Weights of a small mixture-of-experts language model, trained from scratch on English Wikipedia.
Size: 12 layers, width 384, vocabulary 50257, 214M parameters.
Below are experts of layer 4 (counted from 0) of a mixture-of-experts language model. Rows are named router (the router's row for the expert) and show model dimensions 256-383. Each number is 500 + 40 x the weight over its row's rms, rounded and kept within 0 to 999. Numbers have three digits each.
After each expert's rows: a language model's description of what the expert responds to. This comes from a sample of Wikipedia text that the model never trained on.

# expert 7
router:481570534480495526434471452506518582466479508566547519492460478491526426447454420553501503449484531501434505476549532539542513532517463583508521501517511512488524515480500527449465514496520492515482467524554540512487510443486523528552470404483528518480535545512479461445520573525516431536483467469522484494570505485463519482481490496516557529505526569500517538445534525459502423552482
Description: Nouns naming a person's role, a legislative body or a page type in infoboxes and headers, such as politician, footballer, House of Representatives.

# expert 3
router:499601519494432497481409471522508526482477523500515530428484465504532491476457451509564488492435584530470488512530560503512490556489488557466531414520466525463527543501522470488448461589537532487471480516590482499450406440504521522504492513525511451472548431507525491436581545540485450547532511500503502556544541468469550527447479498557555494512576550555544477474582532494595477517474
Description: Word pieces inside Latin species names, author surnames in taxonomy lists, and foreign place or surname pieces, such as fasc, Milne, Street, des.

# expert 55
router:509559499494411572489468503527462545456444528545528529472476478581534464523486511492541472451465506459498490506538533572522469544491479583491539514565496463459478526483561543467453452578516535531457488573532571394475483448568529502513455476514508444460509507543502453444538505509488512524533515594456516568531458479460523558473460556522550506499475485584550561511555533516555453555516
Description: Name-final word pieces ending in a, especially in female given names and Latin genus names, such as ina, ena, ita, anda.

# expert 15
router:542515577474433484449488504510490495483461591514553531491491460487540494438457453509594490427498524534457602476527514562534481526451500551467491496539494492497413522466547538453434466539496528544465454498523569463488458446547517573504476499488545479495556468516499465494526497581509474525554443510491467499542499460487553515462467502562518510539498498502573524500523546495492455546506
Description: Pipe or semicolon separators after a cell value and before numbers in stats and election tables, such as 26 | 8 and 0.14% |.

# expert 23
router:510520551466469575440486461452475535536471511549514521474443428541516486449457430524510524486434535514493526485561519507543476498473528566423531495579528492506426520500509495459461479522528520554476441502547610433495455486541563513504508519514576502460504423548434474483511567524507442531498485545479501529572514459462552513452480556538494495533508559510565558507548487446528471549483
Description: Words about publishing and periodicals, such as published, newspaper, Journal, ISBN, Monthly, plus semicolons and pipes separating numbers in lists and tables.

# expert 50
router:557533522441474518451448447504457550463446542524483526469477465568530483441457419516533453476473522498480549451499570520567490513465511492503519471553541492472480565509538537453419451529520536510450411517525493478487470437550551513545512513576542464479530453529520456477560515579510436507543455548480466534519494455467557522439458531498510531547519547545506480455576546466518459545527
Description: First stems of longer words and names, such as direct, discuss-ions, Con-verse, Ist-ván, often in music and band articles.

# expert 47
router:529534523478511540462469478499485515389473541553546505501438464546503463488483503561494509529463532550448550550548535500515477495492482497461513535530569509549517481500525491477492474479535515503472496534613552535445508484542551502548468431494542540472483508558490505500548554537490471537520426545493475547497491426509563517439428511515549511507580560533536532452546498472490459539513
Description: Line breaks and the dash-led field names of infobox lines, such as "- Order:", "- Language:", "- InChI", plus website values after "Website:".

# expert 19
router:561530549414392513456450489512476533471455549512510537457504443544539468476426474514542467506457508526480521486542539543567468508539473534462509466540529492489463482463514526465487441527527534557457448537538501461475460470540545495534488525516570474462530476460470480464544594547513428559507465550425460534516486483476578522462439559547492523515565519499554540470524501489544454552538
Description: Pipe separators between numbers in sports and statistics tables, plus occupation nouns such as guitarist, writer, officer, and the words son and name.

# expert 48
router:540553510493496504416483535450492562468498579588534488437456450510528406476483468520534484421501518529458563490536518541490442579518467525493493470495517516485453546503547537458515511600523543520464476529533508485474464463567539518507487435497536486485498506519465478449548526538518466514509473509488448600538448469459549559507405509512549554535492509538525517498508532426543479550541
Description: Periods used as decimal points inside numbers in tables and infoboxes, such as 54.3, 106.9 MHz, coordinates, plus some sentence ends.

# expert 16
router:521536559486445518408449463461474517491448474529505530522506436528513479486495456556528505441464530489498541510524552535522507492476408503492545471542575489465548526512508507491475471572491590545479482543569526507458445531519559515514491455575509470536480451514451467434522528569500454476529452518527484556517464461522562532437444521475581563518556510536525482454536486467542449531575
Description: Adverb endings and -ly adverbs in descriptive text, especially species descriptions: singly, tightly, highly; also lone capital letters and table separators.

# expert 2
router:534546515444483558482477442452510513505474516561508494467473480540530484466484470549525483470532511520486610480521528556557513582405500536493560518541509452511518562462520510442475487524524536522453421516541490464463440476542519503524449487529527487491522501526424471460506576569589457509523454556500492555541484429471568505458484587540553514507507554524550556483485503477560487559563
Description: The -ly suffix and -ly adverbs such as newly, highly, famously, plus pipe separators in sports and results tables and nationality adjectives like Indian.

# expert 10
router:521585519452503526490468527406473517458497497516515552477492509582490479523432466514523466500491519523484512434501542528576503571469498543483519448557511501493465545512526522495508470513519521514468399518518522504527513466502540510506494468495557503460529491501494438501523514537523435550548475503494510494516489420450493491473513504585502525549508554497530553441479505454527433555501
Description: Commas, often merged with a following capital or word ending, in lists of names and places, such as ", S", "),", "a,".

# expert 9
router:528501528441432484474464478523463557480471540518571563440466446534518469466440438506592489519453568524448546486499542507510498545502534517509517457493508458478471509461527512489454456546499531496478414502546510498473481457552556496563486462510580483483566452500456475460546541550551443521589454567504440532542500492478518515451447506565530502554522523535541502526533531473555446504535
Description: Table cell separators before signed numbers in election swing and seat-change rows, such as | +4.4 and | −1, plus stray lowercase word-initial letters.

# expert 59
router:542518527432391530406492471516501510475479513511515466484502456504564440472493470502578478449511527507470491493530599492523519501486487567489547495504484431510512489446552495498480475509549523516471482477567590440404499474492505559529493509551488461476498465508477500468496527529461436519477529511484476509591490474482531498432503517527578551523552516496603563437546546492535483532500
Description: Common nouns right after the or This, usually starting a subject phrase, such as song, species, description, research, route, theory.

# expert 4
router:512579583460509518481457395550449512483471559529532518508499443571551419519463465529506463505456587469472521462567542510527487557481518530512526495505500489418475571492529569461463448500546523528469477538512524474472476494513510490517511520495485454437518512578466519448525520537536510508501453550481515560540485422482544475483500494538530524473474518539523569434469572538528428509459
Description: City, country and nationality names, often in sports club names or tables, such as Chicago, Iraqi, Zagreb, Hong Kong.

# expert 20
router:553506588486511532476479523440448531507514496533524482482418502564551471529465433490543487515482534542472514489516520549538480540538498540412535483518573396473502540500532564476470500510518554503456484583534548494469478455515569555554489489532553444477535460528462492509510486533559448547484463534451476545489480488512583563461515544555532546529479505590515558468499560493510515566533
Description: Sentence or clause subjects after a comma or paragraph start, often countries and nationalities: United States, US, British, John, ", the".

# expert 61
router:486497536430477515453492497549520533428480545507509461455476508498558433489420500478515376556491586528422499462549571513519448513516450582530569495487514492446486567398581540475468445528588474549488458529537554495417503448498529514539473527471536451483584460509511512482488553535516458540512414519491475469530536463394510531411512491535511493522493554489533514485528572483522423528461
Description: Final nouns of organization, institution and place names after a modifier, such as Conference, Stadium, Committee, High School, People's Democratic Party.

# expert 31
router:529520527470482550468469500459403515487411484556528528469454491595522497458503484501598505491464490537525558466532569520596439489428523512442505462510520508473506514449489548442480540589553532543455493521515541487493468492504583531551488477550577524415485547550512460465572507599529503510560462498459494520539508468475545513443484630558533573516479503541500559493554552500523460507578
Description: Short consonant-led word pieces inside a word, usually right after a first letter, such as cl, gr, fl, and onn in donned.

# expert 40
router:538550512448522538499407486472396492416458546564496488465498453505531485435463489499505518494495522516513473463521589555548460505484538544464514399540538514415483513433492492427497474586558506520460469520523539470489446481500536500488471449479529482407498486548528480443492520580526469607469515452508497537500521513506529485475488516548480536492550518563540524420580580493544405478559
Description: Middle and final pieces of surnames, club and place names split into fragments, such as Bran-n, Del-ray, Ver-iz-on, Bord-ele-au.

# expert 60
router:521542542468442531441462448527450508476480522512501513426505467524561478513425461536558428489480495514523482462566532511555483542489513506512519457533528412441516453516540503490450508532546529530477435539557519467458489479547566544508507502508537509483528495495490422480547499546557435505501452513465481515543505475437534578444472560555531550555547542518562524476566521511540503536512
Description: Action verbs, often after to, that, or a subject, such as use, employ, keep, perform, rely, spend.

# expert 18
router:543560539458455502423455459495479536468438536567544525453485470546570465461488490525592413490473508571457534498526531562498470538479523562468522473513560503498457524464573516451448433572532521530442467526544537467424460495558539494571426510532550492479509431540543445462543548553545475536505486575479463517510465499457568533443464535546554550490526553516553559476537532484549478523530
Description: Locative and classifying phrases like in the village, in the genus, site, plus table pipes and cells after numbers in stats tables.

# expert 26
router:525519521401432514423440547470471513498482515564506528463523477537508521448426431516532477456488500491486520466560546522543434514536434527453509508490580474503421498440500503471495492513560529500473484591491501450478531458565525482560405459519501492467505423542486479455527581544534513562519513466424470502523422437513541520538505546519506496520522533562550511441549551479530501537535
Description: Word pieces right after an initial L or l, in names and words such as L-ung, L-ong Beach, l-ack, plus some line breaks.

# expert 34
router:459561511479539503486396501512387497456478563536509454467477437560502452453512470501539484532454533458513528474543591542537474540493461584484507459513497518459487492446472486417452498617605531553451468483562609492426398507538492489495431465478567457448544503511524496478545505574464461552524428551456503538475520442482548532490501536574508547489520540522504493463549526458554466475515
Description: Names after Saint, St. or San, and religious terms such as Orthodox, Joseph, Benedict; also mid-word pieces of rare Latin taxon names.

# expert 63
router:538549541479466517430453462476462556489492540536541576464518440542542498483443491534534423482460511490514501452551535588550474487464495529479548449538557446462493521495540540448455413547550505545477466563602506510449502522536545553541465536486530502462507441542417453441530554539561457516508479563447488525519442418471571533485468548567529531528514544537579563489552531490495482509533
Description: Pipe starting a new table row after a line break, especially asteroid lists (| 283373) and ranking tables, plus some prose prepositions.

# expert 13
router:518530594530442526449459493492420521496470532518536508417515490532518486486447474509472503497464532536444492537600542531539493553461482534499511502545524455508452469483521527428458490563554468580459436497611534497441498504525558536486462522494529471438568494508457455476522575502564497495506463483453465519494491475471508588465435487550522552516557529508577537493521519410539479542508
Description: Verbs of giving, granting or enabling, often before an object in legal or institutional text, such as grant, award, provide, ensure.

# expert 29
router:514542510465464520465440495474422534485471510588490480433503499603488472485465463517561505435441531476507520502541519499524455471434512544500497479502565482461503536431497517444502493591508553513463497476524537414491471504530509488584448468459581417449485466557528483409615536593488539566444494488488497518560428511465524527461491622543493545576530556549570537417473527506531424535518
Description: Middle or final consonant pieces of European surnames and place names, such as Bl-och, -worth, -ham, Sand-ford, Syl-w-ia.

# expert 38
router:508582516451500553405463499486429512472472534566498470481464486561512464471475476518554509519449526499502526462531574539528484491475531543473501419545505530523486516464522524451463479604546549534438493501565491527507505467524484502571489475477557458437474499553526501445495538566426517558516511492490473557515491502511522488483472596531510581543547541609529570469572553495534439475530
Description: Short inner syllables of names and scientific terms, such as Cord-ob-a, gl-ob-ally, Cor-reg-idor, often in species and classification text.

# expert 62
router:511532538444473554454487494497441476512472525569522486478417474565526463423456440513544437494437533524448545414529574457541479527492488526499494496546532463521468506473567555459433459574548495465476489539532537457462503463554542490538483508514536454479549496500531519473555562536511470513546445574490441499517477409474521578463460485538526510544501495529526523478552583470541454505510
Description: Common nouns after an adjective or preposition, such as range, areas, end, effects, history, intelligence, often in science and research text.

# expert 58
router:538567540450486578418435487459422525479482549537563506431463493542526462444472407525535447520452509564446495473545538563527420549487501512479518496543570469474455480488504537450459497560533533490462492542526551475456484449537551530534493511520544478439564419524466491482524541571542454555512466501485481501545446452466538520507448520523539531532493511538540541481545533480542489500540
Description: Honorific and rank titles preceding a person's name, such as Dr., Justice, Governor, Captain, Sergeant; also numbers in tables.

# expert 14
router:545551527478441476438471469481426532490445556510570505477495454544525467470474468526512420517486525499473529453521556511541444527437491529451492453557540513507483528464544544448459495573530533502448426534543501483444464443518560513498433519519530510480510467529518415453549545571513480573516479572481463529532478474470569536457459531539574578519493521508510528451540520469518448549542
Description: Degree and manner adverbs like physically, technically, highly, very, more, plus raw byte pieces of Chinese and Japanese characters in names.

# expert 30
router:540497498469488522468493506464446560504482513540516439460397513552565454404495511534540439465464486512461510489473560525521440537447473533494533457498559456438522542493492574445472448584534543507455512514519539458462482502558567501503486478505518469514503432491509491520550533560515492529500488556460464549524442499450533590494433550535537518545536538534544521461551515485528490511518
Description: Small numbers in dates, centuries and lists, such as January 30, 16th century, BBC Radio 4, and score-table columns.

# expert 17
router:530569557461447552494495520461466532529518544540500517490503456510523523521481434499500489469427521567441520499576488542496418491519488512473521520563519476443458522482523543460474514530521524552464456520609520440477478511492525547521490520582514496481567486501493445512534558502512488521521474536413500559476461497517521594469409517529522573576519506528531560468506506448549477507532
Description: Transitive verbs starting a clause, usually after to, and, would or that, before an object, such as help, see, provide, address.

# expert 21
router:531567514475477508479473434497472526517459525549496491476462490578548511467432500493566452507459547513491492448512520615536479574485473550479470488503513424466481499431502487460462436544504521508448507523515533437472450466508557520525500535449556455449555439520492509470524509520547486523504503486478487547555461476448532494446486565527484518505534521522528578461498594507537469568519
Description: Surnames and surname endings that follow a first name in credits, rosters and prose, such as Jones, Elliott, Timmer-mann, Zuck-erman.

# expert 28
router:593519522483445554499482513526450552495477537555499530454434467522578469495476504514499456438470469578467517454539513513549493517502436527499538480527478486431488516433486574479432434514575503558469507451559593461443464505493548517497475486532514479475546472488484476480577526539556485560496449528461504495521452473486551571450446548518595591551544525523535516490502548481490495538513
Description: Suffixes ending inflected or derived words mid-sentence, such as -ing, -ed, -ised, -ation, -ating, as in rebuffing, centralised.

# expert 45
router:590548521470424514504474523492426495496449531569521492449487433516521501522514502521529493451494493551482509494528522481553447505435424470474573450511503465445494576494481529515484436543496579535459517509516529450469488503482505509491486417532532436488489500503516488470604504567525492536479480520438526532502428504465590546495431619491533546588552496549557518426493549507534498503599
Description: Suffix pieces completing ordinary English words after a short onset, such as sm-ile, sm-ack, wack-y, ple-asant, clear-er.

# expert 32
router:552556543420466541495476467473442520508493520542496534504494449533491488502420470552553497508457513513475505509526575510576468519478529517459530495595501467512462518455545539480422482516510480542486457499607499469448465500533546484479499517533504494479504438477471463499515525502543460530562475558419485483512495470455528504490480534593550542629539553528597536486521524482528464524552
Description: Line breaks ending list items and table rows, e.g. after a year or name before "- ", plus semicolons and "; and".

# expert 0
router:520569603496506497446372443531454543496495516534534542456509494538533457511432387502497469469489559503489525478551542503530463530504479547493528463516513500417464578495573556446424447506542510521474437576565479493515491478504505504503506509483517479417494500518445512464497508539484475507527523541455509511503510512470527504425524468512527515492481518575519532481531600481531427467472
Description: Country, state and city names in sports tables and rosters, often beside a player or club, such as Austria, Chicago, Poland.

# expert 44
router:503622474510474516504443456508423544501434533539494471437499483531557438534469526504486456507485558519530484476547557560545506568369515545463520466566486500418512543511524493452469472565489514558474509501500499434416497483518539492593471507480532461463502449500534493478519478530444520556507501624530512592481491491427538532479510583554511541534498529580496552482522584488501453545463
Description: Final pieces of surnames and place names like -worth, -ington, -wick, -kov, -feld, often in sports tables and personnel lists.

# expert 51
router:508500522471483509500424428529463542447444526519547430433497485499556371527502469464526439493480606523496473472540541559504471554461458545465482481497502491433469514432573527463486479550580476526481505487565517489425489492489544510491485504542605459464523456488495456515524524511481465522505455533442480468502496445359514517461534538478486493491526514517529519463525543504524428539474
Description: Final nouns of organization, award and title names, such as Award, Film, Museum, College, Records, often after Best or National.

# expert 46
router:478539566483512541401439493513481498496438531516535484465457486580534482467503470502639476522450544553517544440572556510546469531460456506475506484515559483479454523499557525466491477538533501546461476573547508509468476475522530553565525485550587479452507455534479497444531572525522434484508467564464504559504497456547584566439493481500525536499485489507541562484535559465489450530507
Description: Pieces following a lone G or g that begin a name or word, such as G-amb-ian, G-ros-jean, G-ard-ermoen; also Royal, Air, Gold.

# expert 54
router:544504531486478556475465450483507502447453587544534485518517463509505497526460495526518493498484588501478541529565506549529491516487520589435511446514531498490473556511509529446455447526569509560468482504511500411489447445550516577510439490499507499492523484529519495487554542517531487545509491515490522572532453520439541538462507485506545512544582512520515525494491547472509472545494
Description: Periods ending prose sentences, often joined to the last word piece, such as or older., election., ations.

# expert 42
router:536533537476415560435506479531470533527499511547556516467391479521537479429483457521547459455524486511446526470531515522572499511492454565466515475551536457498512461448530563448464496486608480537468480548588560487492490476551548518533450532504524484499485467481462439513580562509553451485527478510462489548536478480513501539447477529531569510550547510554601541477534534471523430473511
Description: Suffix pieces that finish a word, such as ing, ation, izing, ist, and Roman numeral pieces like ii in citations.

# expert 24
router:547511512436522524481484456460449524433485535505499520507452435560505466478457488524543422524480512506488520489586577529604495562489481538431558487490517477494476516441528504474406437526536511533470440543590530474396503490542528551521465470534577494476524467536455439470487516516533471537534420511407439517518474515473580511494453516530565505549594574528569561494499483476516456525483
Description: Line breaks, mostly ending table rows after a closing pipe or ending infobox lines, plus semicolons in lists, such as 's;' and '; B'.

# expert 37
router:555493580448465617477461480494424517455476556521507523448501470533542479459453423490565523425507490545496500506500537563554445484555505514501514471522586479456468547423521529416468481531544535523468450546523502455453479475515569508525498460514507484373517475518500461425461544560576463593522494491509487517518458491492497506448463497532538517547547587514580533422525562514515456499552
Description: Word pieces following a capital letter or short prefix in names, titles and table cells, such as ap in Rap, ade in remade, and Reb.

# expert 39
router:572499502479489535523505463447463500437425536536478557512451420518533458480459490541517461536482538527426503471540507538503496528436485522492504473478532486474509524415498547474482465501543586515472477479515530473422486470476519564484481482501548486499525423531425386481530536539513435510503408578481431473499485529466467516504484497495535558529522531553518524502512520507552453548472
Description: Semicolons ending clauses or separating items in infobox and results lists, such as Bet; and circuit;, plus closing quotes in track lists.

# expert 41
router:544544516471469538469481462430436521494424541561472539473534444513487460473489462510503499484486544565526515486517499515490487571513515500505484483574528531510470516511546497431498484538489575507472455492549484441533438462548603594477499527514544496454558462491470451476547580530504485507527467518495455535506477517400523513465495499577489551511528510511543500461535528490532446531474
Description: Tokens in award tables and song or album credit lists, such as Nominated, Won, "by a" in award titles, semicolons, pipes.

# expert 1
router:491548505521489520457499422501507534444484515542595493504443494527533422403479429530525482445501565516448542465542532520469461533438451521464500467540562509468475553470554551532477526503506503465450502508521531474472452478510534539528507432482499484490503483514439508498544523522550440499489495458526455515509483490477526545451465469504557501479579488563487527407564537421499420562503
Description: First token of a line after a break or heading marks, such as infobox fields, section headings and entry titles: Born:, ==Career==, Scientific classification.

# expert 53
router:531521541453499537495478456528465550480466586537482512482511476530557491465506490533512464465496525490502515461509556550498500532453504586529499441569520504449522509402534536444436388560515526564466507513540497454463499490527528528544480513464526465465503485512489475457550521575550489560531522532520492593466412497442544495493506562580525542499525514571555538488561604508547507528508
Description: Vowel-heavy final pieces of foreign names and Latin species epithets, such as Athen-ian, bresslau-i, -ensis, -ari, -anda, -ini.

# expert 6
router:499502552481460567446442482516488582512503512511490530489467468472542454478463434507552501486430515536474476425560559484549424488499475564504556473494527476459485550443521553511493484511527522540467487557562557473466519469530549550548492467539522469478524475487456481467546523518540471541483434495436472469517475466459551526485474557531546522538500590513531567486536547462543470534504
Description: Common nouns for organizations, vehicles and occupations after a determiner or adjective in prose, such as company, aircraft, band, newspaper.

# expert 56
router:556557548477499545443465406453414476441489591513538472475510501534486513499479496519522487504466573556541515459504502607500404561476490571469518462474500492485442524467549498490441447560598497523462422503536552497430493453532502527508472521518518478467573503479477497518537528523528439574523481530464501491496499402479522495477489459519501504494520532556509541511573498497498467495447
Description: Capitalized words in names of organizations, awards and events, like Research, Arts, Tour, Conference, Memorial, plus the piece enn in Penn.

# expert 22
router:565563530506494511449411455475450552469486531531506507386445492515514460450485448515531452482474532540509508515486540576541419552462447543485526481537557436454493500501568563463472444579562490529477457549561497447460471439579541529499504525482554475458503492500489449457523536537484458497526507562446487493508506517441522550440504528484556525513509508520546538500517558472514465485503
Description: Three-letter country codes and their pieces before athlete names in sports results tables, such as USA, ESP, ENG, NOR.

# expert 57
router:529570597477455523417434481451455516479476526584593495460477445572528449484476444538571470500458538561486592518498528525556490517484431531459550443523530511454465550522548545478467463516562518487480440552555527471483446472535532496523489491531501468458484485518417510467562544569515493492560494513455464539501499453502543538456450508522530536488548549545525546452530554460533478513510
Description: First tokens at the start of table rows or lines, such as x placeholders, |---| header rules, Turn-overs, Earl.

# expert 36
router:552533506474476574450470422428451554505472518508503473438406440534550450462492478485524448490469584506480517443543555504558459519436520529494478445542507472393500549465526517466424408528505539532443433531521565489474499489528564559503522522499560487495511392516456430494537508538529429501503486538470441517606515499471498579449448522528557515492508505542493563475595537438522481525503
Description: Numbers inside sports standings, election and score tables between pipes or semicolons, such as goals, percentages and ranks like 23, 19.

# expert 52
router:481506508481503534458479481489497490456407569530572495505495447514486495510497484533510489485506546524475508493522504524570438535516500622476516429513528528459467586492514534422494487544584533540482427506510500455488480438523529540530483492466528517491508498532535482482543527518524454596536466508478487598497447488417509540479513518504545522555507515521511518500496569493490472594511
Description: Sentence-final periods, often merged with the word ending, and closing == marks of section headings, before line breaks.

# expert 35
router:563483581483473589430479497457481515451480540523486547479497466593591507418456487546521472473487532500453538482527505528497502493487520507419524442527519448510465538488558533491487497511501533635489470509482531465492406471565537542481455493511511471505564487571432486465528533539530492525493463512459400537511467486457555560454433498521545553537523564544512567455504518459526472496582
Description: The word the, especially sentence-opening The after a paragraph break and ", the", "of the", "ing the", beginning noun phrases in prose.

# expert 49
router:577515536428464522475487512414504545457443580576503485465402483532526449494473467520528494437523523563503536489509556514537463493432484531440553465468490449491478518462615520464496495544499512506459456507528525450432517465525531560548488449548566457519546485504462489541526539543525475505509498552434520478471454462468507475511475495492595520506528525535535506479519508476477445539477
Description: Nouns and stems for created works, projects and processes in technical or media text, such as film, design, compil(ation), research, release.

# expert 27
router:548495526496513540457421441454421565496494550527525565452519452575633502428502486517515440440490506524465525516540509566505459502486529510437521475536451499477428559512545592519466468534509504571475492522493515488490442489554510485525458477521503492466544481524435516458498547563515477492517435508474371517511477485397558558440442507560542516556526541553503538480495557445511440502569
Description: Preposition-plus-article tokens after verbs or nouns in sports and biography prose, such as in the, of the, to the, during the.

# expert 43
router:554525563484470522448483486524487536481450501521507513459417481524554478454500471562520451524437490562504568440508536594536470507511483522488555501491533487475499537440525553442447427531563578500478457522528531444500448449561562550542506494571527490480534481530499473473513493552549481508536449584454489563547485465485535518453438548563498519550524555515566530455505528475501509538476
Description: Numbers in dates, tables and measurements, such as 24, 28, 294, plus a lone c starting a word after a line break.

# expert 25
router:539490528488451519395488481453482503478499516539513551477461479594588437424479485509560490461474521515466507483507500541501510521429463492431518456572500493500460521507544542523502496520490552534493452544500513514497425487548512505520471509518495469466510455575393459490520540564523501501503456517491441561529474508469525544449407532569533558545492549539513531443511514463519448514559
Description: Articles and possessive determiners starting a noun phrase in running prose, such as a, the, an, his, their, often after verbs like gave.

# expert 33
router:535524525480442517478413483491488547468460541477489550450516422506531499466502496542478461475501519582390534438510529482536461516477462551476530463488526487503467542534513497497454464529504536563469501524466527500445474476492540570533497518494518532502479471480541500454543535589551495503515477481430515516499464459486557519451456566517503535533478497538535457471514520469561479563510
Description: Word-final syllable pieces after short onsets like Ch or h, as in Ch-ang and ch-ough, plus lone digits in stat tables.

# expert 5
router:492595498458458489499454454527481514446422538528511458447493473539520458493480489521562471467427556461440475470538519584500474580414512586506507477503517468457483524509544490507433457586520509527469497546530529480444441456516524553516496540469537446474566420568528482446528501505480472550501484491492474517560455498448526483482499567508527508487545518548556513455521551496556465552470
Description: Surname and place-name endings or second words after a first name, such as Jones, Johnson, -wood, -ley, Hill, Avenue, -ović.

# expert 8
router:544496577456472528453470496481479491446449563516543511498481417524546486420485463497549480498469532527477539471527537560552451518487468560459534471524509487485433526487561542486453492507516571579451463508496537467465470467543493524507455479500562492468497476509457472489536520560502462521563477538456474580498485424476534523441436532537520519561505515512588562509544540502519461553557
Description: Pipe separators between numbers in statistics tables, sports standings and vote counts, also semicolons in lists, e.g. 14 | 9.

# expert 12
router:541547534439433514424491477539454544490458571552532527470483458538532470470451478507537471472484530535473540429570555581567443573488499545498538495540548464463470541443545554472463475525530539523466502533536515498469449492529540544535471488536562492468484434527481469476538533552586468514478458538486469536538471493465557571471461537589526512520496504532557537476522536458519443536489
Description: Nouns for people and roles, such as person, artist, comedian, police, plus some table pipes and line breaks.